From a checkpoint of a small mixture-of-experts model trained on Wikipedia: a variant of Adam for the experts.
Below are experts of layer 4 (counted from 0) of a mixture-of-experts language model. Rows are named router (the router's row for the expert) and show model dimensions 240-319. Each number is 500 + 50 x the weight over its row's rms, rounded and kept within 0 to 999. Numbers have three digits each.
After each expert's rows: "comes after" lists some tokens at least twice as common just before its tokens as in all text; "comes before" lists some tokens at least twice as common just after its tokens as in all text. This comes from a sample of Wikipedia text that the model never trained on. Tokens count by the router's weight.

# expert 28
router:402407550531518473535474555500471539442421455460494476445534501532444556549506402475553398466516507504507518523510512525481504441500475470409497435584518514581572499587555483430582474408501426510427513528410523455518552484545469467572504612
comes after: " a", " and", " of", " American", "'s", " an"
comes before: " of", " and", ",", "\n", " in", " for"

# expert 66
router:383492594545456460602460532386539480507481463441492425489467463503474578548421437448487518499494499501503505483457463557488478463489533561418472463543596574464549475556511482403594524482464437470460535503498448507405509517527420461467528574
comes after: " |", "|", ":", ";", " on", " in"
comes before: " ", " |", " |\n", ";", " ·", "/A"

# expert 49
router:389453563556505507481435500498571469455515527444505451484545420474496432522417425492515370551484487477454494546448452467528544505564487580454522454561537560563588524514519496475553527455495485481557516498446441438508457522621450505456527598
comes after: "|", "\n", " |\n", ")\n", ".\n", ").\n"
comes before: "-", "|", "   ", " House", " The", "     "

# expert 47
router:400454515504454460504550469307592542500560573414520437514536420498536510593475443481457460473509512488546484517575496496466473470482508521450458546546498528568578608583582550505594436525486492521460519542411487478445447554545465496548473479
comes after: "-", "7", "4", "8", "3", "6"
comes before: " |", " is", " |\n", ":", " –", " ("

# expert 78
router:449587562531483460518522482433480472480476513528506388510488420489392511476455439439493462532479547506498523574495482543494507534482532551380559448515569538620617584522593540474590518519519503535455547492474519561465431551598518489493493581
comes after: " ", "6", "5", "8", "4", "0"
comes before: " ", " \"", " Kitt", " Socorro", " -", " JPL"

# expert 60
router:432480642565452495527492547470459462489569437413573369460465460428500450604512478413448395524501522470451523598526449542430565391526557501462535545576564595473588531509454493451547450478460468444519542538513501470382467614502475449569512477
comes after: ",", " in", ".", " In", "In", " September"
comes before: "1", "2", " is", "9", " was", " time"

# expert 5
router:421499585553537520551424504518485510549525526477564470503502447481474464585510475475437511552507508527516496500544501548528434499503526556428567522567440598515584500537527438493577466505523477499567535512550494418453448491553479456545483468
comes after: " in", ",", " the", "born", ":", " on"
comes before: "1", "2", "3", "4", "5", "6"

# expert 40
router:482545667599502485528464472451515470425539437470483419481496462482464438532543451433521500440479526512459455600543519545497534493465453534450503428620581573541530515562526510462478496476483422520602545617412503512497487614601485464452459590
comes after: " ", "1", "2", "3", "4", "–"
comes before: " |", "0", "–", ".", "9", "5"

# expert 77
router:436512549517469492491438493424499496454484445497529345418492425540464483567409447482494428539525479456524521585431427425436537468483509592392568490463568567517585541513591555507591486514487379506512523516420430559438560555507477442511547586
comes after: " |", ":", " (", " –", " ·", "-"
comes before: "-", "\n", " |\n", " |", " (", ")\n"

# expert 81
router:460472620550476446510520488461459452479501494448565391517508462504449485597402497483510472524555543537427539612578527531532530518545457534425577486548519598490542495535583562371470464494479421520418586583498482466448550543510473462478461535
comes after: " the", " The", "'s", "The", " his", " a"
comes before: " of", " was", " is", " to", " for", " and"

# expert 75
router:522493564473481514533497547406545581526486490458564397494565318475430482578448522438509485471539526461483519490628413610520496432517520557460645493573579586550528516620490509406517510446533508540576540563441458522500470498502518428451455616
comes after: " |", "0", ":", ";", "–", "/"
comes before: " |", "–", " |\n", ";", "3", " \\"

# expert 93
router:403407541542603498505459488478543502444469452483534496518476412495448524480371448414515362477505518515446605514489441518467581458482519601507484490554500506510540541450527495411537496521527490550495568548415468482482442569529466515484494506
comes after: "3", "4", "5", "6", "2", "7"
comes before: " ", " \"", " MF", " +", " DF", " Republican"

# expert 19
router:457549534562528481550541529465493506526454512478527357402486437487492456500469447528497438529460545525558518577552543520495491481510440645462494507512451530573482510562495535383467538551452444514493489487450501473506507579541534440530471592
comes after: "-", " was", " is", " Born", " It", " Died"
comes before: ":", " in", " to", " of", " on", " by"

# expert 14
router:463535496559566489507469509434450459495471429503537371453530431500485490565385455523500325534499497455464499449461492536549561436481484553454479463526498596581551503646438612566531494461582521445530525464461527487483540510558472478521575530
comes after: " |\n", "\"", " /", "|---|---|---|---|---|---|\n", " mi", "|---|---|---|---|---|\n"
comes before: " ", "1", "born", "2", "age", "aged"

# expert 58
router:507535537504546370540443416466507496464498495517577425413487461510486487504494429418535469419570498547609505545513435505481478527568559539381544455512535535602626581481448457370542490467460483531463569452496480497464503524466481494455573556
comes after: "0", "5", "6", "7", "3", "4"
comes before: " ", " the", " −", " to", "6", "3"

# expert 35
router:435509676514544492553515458405413498551532551497539411514528433528461458525453414488535482506518539466519448538538462572472530434550523474496537506523552554535499502507459552424504435523501395530559593598488436461509495517513491420543470460
comes after: "0", "1", "5", "3", "2", "4"
comes before: " |", " |\n", "%", "0", ".", " m"

# expert 9
router:479545555572571530523498540470519489425514484419567455524503477547466437505483414442443441508426512538493501618531477599496516515458574607395529498506563582615604457493507518550500463428452470441532601507437501496477416638517488454542475489
comes after: "1", "2", " ibn", "inet"
comes before: "1", "0", "2", "9", "8", "7"

# expert 23
router:420513574520576473513563381433493520484436409443506478451487454441410536482345478482442489421532546531470512465505429461445623505454538569447533452520455574572545479516502456510407460550420502529555538593432472521424482570513505409417581508
comes after: " ", " |", ":", "′", "1", "″N"
comes before: ".", "1", "3", "°", "4", "′"

# expert 21
router:375473560617623511563538493392503541444518455449539460492475404554398536494471443421461483564477550488539579513507525558475534470435534498460506461561526529487556498509539542421555576511435418517485554546432428469603490548537449432540479614
comes after: "0", "1", "3", "4", "2", "5"
comes before: " ", " —", " +", " \"", " −", " A"

# expert 50
router:397548554529523457509497504397450434481472532490559451559483449496429482585395493481536420488439456479512436487473441485477510534500499498395526459532570566587575464477545455447487520418424445520527611594472495580520478541465509466529521583
comes after: " |", " Votes", "==", "^{", " km", " MPC"
comes before: " |", " |\n", " %", " MPC", " JPL", " also"

# expert 94
router:478503583510520437499518450452566466507507470462501433491520449528474467547454388492505466482548517460501517577532448461437551452568534494527569530524506576542488449552528537392527497491446513566546603552479549541449474578551524412514586454
comes after: "1", "2", "3", "5", "4", "6"
comes before: " |", ".", "0", "2", "5", "}"

# expert 86
router:464486608569561497523561465555470500374502450533549420531517426468475515537501460516522424494529571545482491589476488505521508548547490545427579513474505495554516494472530537401564460515513492468552591525384546491504494662551482468567467638
comes after: " ", "|", "\n", "\n\n", ")\n", "==\n"
comes before: "0", "9", ".", "2", "1", "3"

# expert 87
router:485503583497449488467522384386488522493454372449507401499498471509404504602483476470459467492490506467478429595558514502523521509437573497469443450571577540561588455611550505487559421460471391501511553611475470476485475498507460502561442613
comes after: " the", " a", " his", " first", " this", " in"
comes before: ",", " of", ".", " in", ".\n\n", " with"

# expert 57
router:466578577492490507513571458491479482424481511510589463477480358495433480551470455485447470479455501491442508534562525501434499471537518549391492496556499555523549490604537610443554473463403415496538546525473502468428521548505508434475546488
comes after: " the", " The", " his", " United", "The", "'s"
comes before: " of", "'s", ",", ".", " was", ".\n\n"

# expert 67
router:402513493525525488601451565451505490459474464492600420452512422500500509516427510505475438501559560503549497600524532550468550370454455564465464539483462506512466465474547517541515551468503481548525541473469470525410502591571538495481508596
comes after: "\n", ")\n", "-", ";\n", " information", " Website"
comes before: "-", " •", "°N", " Born", " Country", "°W"

# expert 38
router:422476576565510492532492512421561497479513436445549435481547431525468452612431414462382401434584409524458443573514502460483580536592546593463616482520530614483537540570490548469561536485479466517453580484484479530469531521476508469585439520
comes after: " to", "%", ".", "″W", " he", "″E"
comes before: " |", " the", " to", " |\n", "%", " /"

# expert 68
router:504447583576530526571598435500493568457543449544539460456509417484440496494380412558433388532507466521450473599503489546443479494464496538470570577548537506543597530492437446481560467521503458449543578463421500519507566513561465490492506503
comes after: " to", " he", " and", " also", " He", " who"
comes before: " the", " a", " that", " to", " his", " him"

# expert 6
router:483536593568547520549497539450494374461403462498564396535531339489483453541461467485492448485515492457489553520532517551508553458503462480431539475650519589514620496561623504437466513417421386533546536535501413478416484548567537442468501544
comes after: " a", " the", " first", "'s", " The", " new"
comes before: " of", ",", " in", ".", " for", ".\n\n"

# expert 4
router:528559605531507488501423498424440514494568463573475460499479515514477364534437437466420457460543507458449536604569493531486462373521482701456517609551555535501584506514547517427481402498499498528490552532422468511437528584564455408490534574
comes after: ",", "),", "\",", ")", "\"", " worked"
comes before: " a", " he", " the", " well", " they", " as"

# expert 45
router:488484560537520532497543487489450514448517427460604525578494416465440440584414499518489455456534517466539558579529414509512539386543499486415524443572576547586527503565587589420494526437512437482554637543529466505470496559532461535545538589
comes after: " a", " the", " an", "'s", " new", " The"
comes before: ",", " in", " of", ".", " and", ".\n\n"

# expert 83
router:418508576559554513532458469446516474431459436498491425547569365446480482502530366465497414549475433466517439523495474540455535433535615560476548452515488521539505475556570501447546452386450451528533480514415569446447477648548530463555568536
comes after: ".", ",", " that", " where", " when", "\n"
comes before: " was", " is", " had", " has", " also", " were"

# expert 73
router:489532583544507518535543498443499500504509501462481425520375501581402465541443465422468537494470474478483487536529436449490641594474492555481532421506537535522504543594532495429532521492471506470485532582444506439473436537507468508573529467
comes after: ".", ".\n\n", " In", " one", " and", "==\n"
comes before: " the", " ", " a", " his", " this", " to"

# expert 16
router:404491587499567454500498483438443548499505496382628352526569462531510513602432438508513446480495617527502535560486450499457526491505474495484509446528562613530525559548464528417543509602549385504579560502450480460567531563512428429546506525
comes after: ".", "0", "5", "6", "7", "4"
comes before: " |", " (", "%", " km", " |\n", ")"

# expert 17
router:410538570528412443548490478477524533509482402490554464532530385480454509504432460500396422460402558501501520566552510496505569338500528535453512476462538521576556505541558536441559509496487496492515623490456464415522483670573445476479574570
comes after: ",", " in", " of", " New", " South", " United"
comes before: ",", "\n", ".", ".\n\n", " and", "\n\n"

# expert 46
router:500497613538559431502481445421461549516569468546487470450491434510431548585415425477430507480526493526520486501496496451491556505460527543391588447551565499462602583606488501515573524532509433516443597506528500453506469581619520453483501479
comes after: " in", " at", " on", " released", " died", " during"
comes before: " the", " ", " a", " his", " July", " their"

# expert 80
router:337490689507494513547554532540526472467479508455586496506483498511484498536487461521535423420463548436480481564489476525513460495538418521405507519562495560483483519607508479454502436508502473433480543516431476422532461600683460434527496530
comes after: " ", "1", "2", "3", "5", "4"
comes before: "0", "9", "–", "th", "5", "."

# expert 70
router:463495524582511489575482441364416502438520496584486447507498386507511525453411494399562439408437476506492543596462453559481542542519499463374620535555523574588542504553495577417587530488430481518473515518376491498400480530527487455544465529
comes after: "-", " by", " Country", " Preceded", " Succeeded", " Total"
comes before: ":", " by", " UTC", " Animalia", "(s", " United"

# expert 63
router:509510551530429500520426475502460523485448505496526413542546423492459530531483512561524367500515528561372522598530474519572471462513515478402562541535574588580508535555473469480526515511396497479454605583451483481430442514523476487472522578
comes after: "==", "===", "\n\n", "====", "See", ")."
comes before: "==\n", "==\n\n", " ==\n", "The", "===\n", "===\n\n"

# expert 62
router:483488599503481545505454488492492491490480446568574457495493471454388485555431463533456303499393507404504471595521547463487449410471488611382579543567540547478587468531514572466529494498520407394454582514467452471431476627504505548461507590
comes after: " ", " (", "–", "/", "(", " =\n\n"
comes before: "9", "0", "8", "7", "6", "5"

# expert 52
router:414468616555474519520484466520514497529497428505508430412524414555410517580438423473575427489502441551510500530568495545479497499560593506418606486556552554562556476503497471454534456474477421552462540570435505500479482604536430460435501573
comes after: " ", " (", "1", "2", "/", " +"
comes before: "0", ".", "9", "–", "8", "5"

# expert 43
router:515515589544514468569494487436453471488483549488497371479491498516443409616465412408483528524516474526479576627447453471548501545441528540437569597534469529523522449541519497457568471405563420516498549522517463433493487574499493425506478536
comes after: "6", "3", "4", "5", "2", "1"
comes before: " ", "1", "2", "0", "3", "4"

# expert 59
router:441527598466488542468516469455466487497437405466515474527502394457441511500484491385518480495493532451448552652566520613474551445491589468481504464557517459508528515558533579446542506499524495546413672499442457456538499448477574414478513604
comes after: "0", "1", "2", "9", "8", "7"
comes before: ",", "–", " |", ")\n", "),", ")"

# expert 91
router:466434589484599557557563488439490618535509512453521417485456476563371383518462467505481442512531561499424468517582427564520519455537525452407533462501523543590582468554616542484573509521583442468484534525461472456538507562526411494531589532
comes after: " |", ";", " /", " —;", "%;", " –;"
comes before: "1", " |", " |\n", "2", "0", "3"

# expert 27
router:363491582488513431617517476484513440433454515416493468507478471471518387499458383477497446530527493452452507542512491484488547454446469532435457413533530654539631503607467576509627423512533459445506556507365449459452482480523443497455515530
comes after: " |\n", "0", " JPL", "%", "|", ")"
comes before: "|", " ", "|---|---|---|---|---|---|\n", "|---|---|---|---|---|\n", "|---|---|---|\n", "|---|---|---|---|\n"

# expert 85
router:465496676547450545577535466516498425484499502493515458516486397533455429539373433468447446499546515456513481578446433516462510554510562633454549449521508600545510520478490443446509442476500483457525506512467475490361475518471474499494483559
comes after: " ", "–", "1", "2", "3", "."
comes before: " |", ",", ";", " |\n", "0", "4"

# expert 71
router:501573614527512473550499508404528515498458497473522494503515428506438482542442425413478461465514532477480510594403406498536502507475501510447547424582567599586473514499498516392563476542471508478495573524412505566515486481508483398490507545
comes after: " was", " is", " were", " be", " are", " been"
comes before: " by", " to", " in", " as", " on", " for"

# expert 90
router:442488564476551499580444406450439506502510446489515436397466468538498506485463504482590423461491557553404522484514492542485538468526519508429505530506521546498516545625420561442545474556475433520464514560459504579419484543522471435471526497
comes after: "0", "3", "4", "1", "2", "7"
comes before: "5", " The", "7", "4", "0", "8"

# expert 2
router:486558581510526461501384496416473468432467537477555440431503457534497402565423431457451449542520480440460517526536464457499558475470539516437562538479519585632575551498472455405443457522564546531417542535459435506549498530545482455513475538
comes after: ",", " due", " well", " based", " However", " Award"
comes before: " the", " a", " his", " it", " he", " its"

# expert 88
router:403498594509541523506490459435529514469555492560527461550488477407462481517455478500465463532517482548501509477525442457568501488505496550528520445559583534503590490592619534392535461505485512531522511558437463440489464559583486502456420448
comes after: " |", "|", ")", "\n", ";", "\""
comes before: "1", "2", "3", " ", " -", "-"

# expert 24
router:470588542541536544535474474512472427563494483477476517500565478446476467579419436505478449488515500482557465585561476551517568475528537482461658509528581476597570528479518480486532494510541535517544588510486430471432488468554448458555479550
comes after: ".\n\n", " |\n\n", "\n\n", ")\n\n", " life", "==\n\n"
comes before: "==", "===", "The", "=", "In", "On"

# expert 44
router:459472580530515454503504558480522515427444413564481433549533428493441541552452356470547419513509507454505550546527476371456466489407494566366516429539495510617529554526482572432517464455479390457477642526430534522477477519531335446463493530
comes after: "9", "0", "8", "°", "age", "–"
comes before: "5", "6", "4", "8", "3", "7"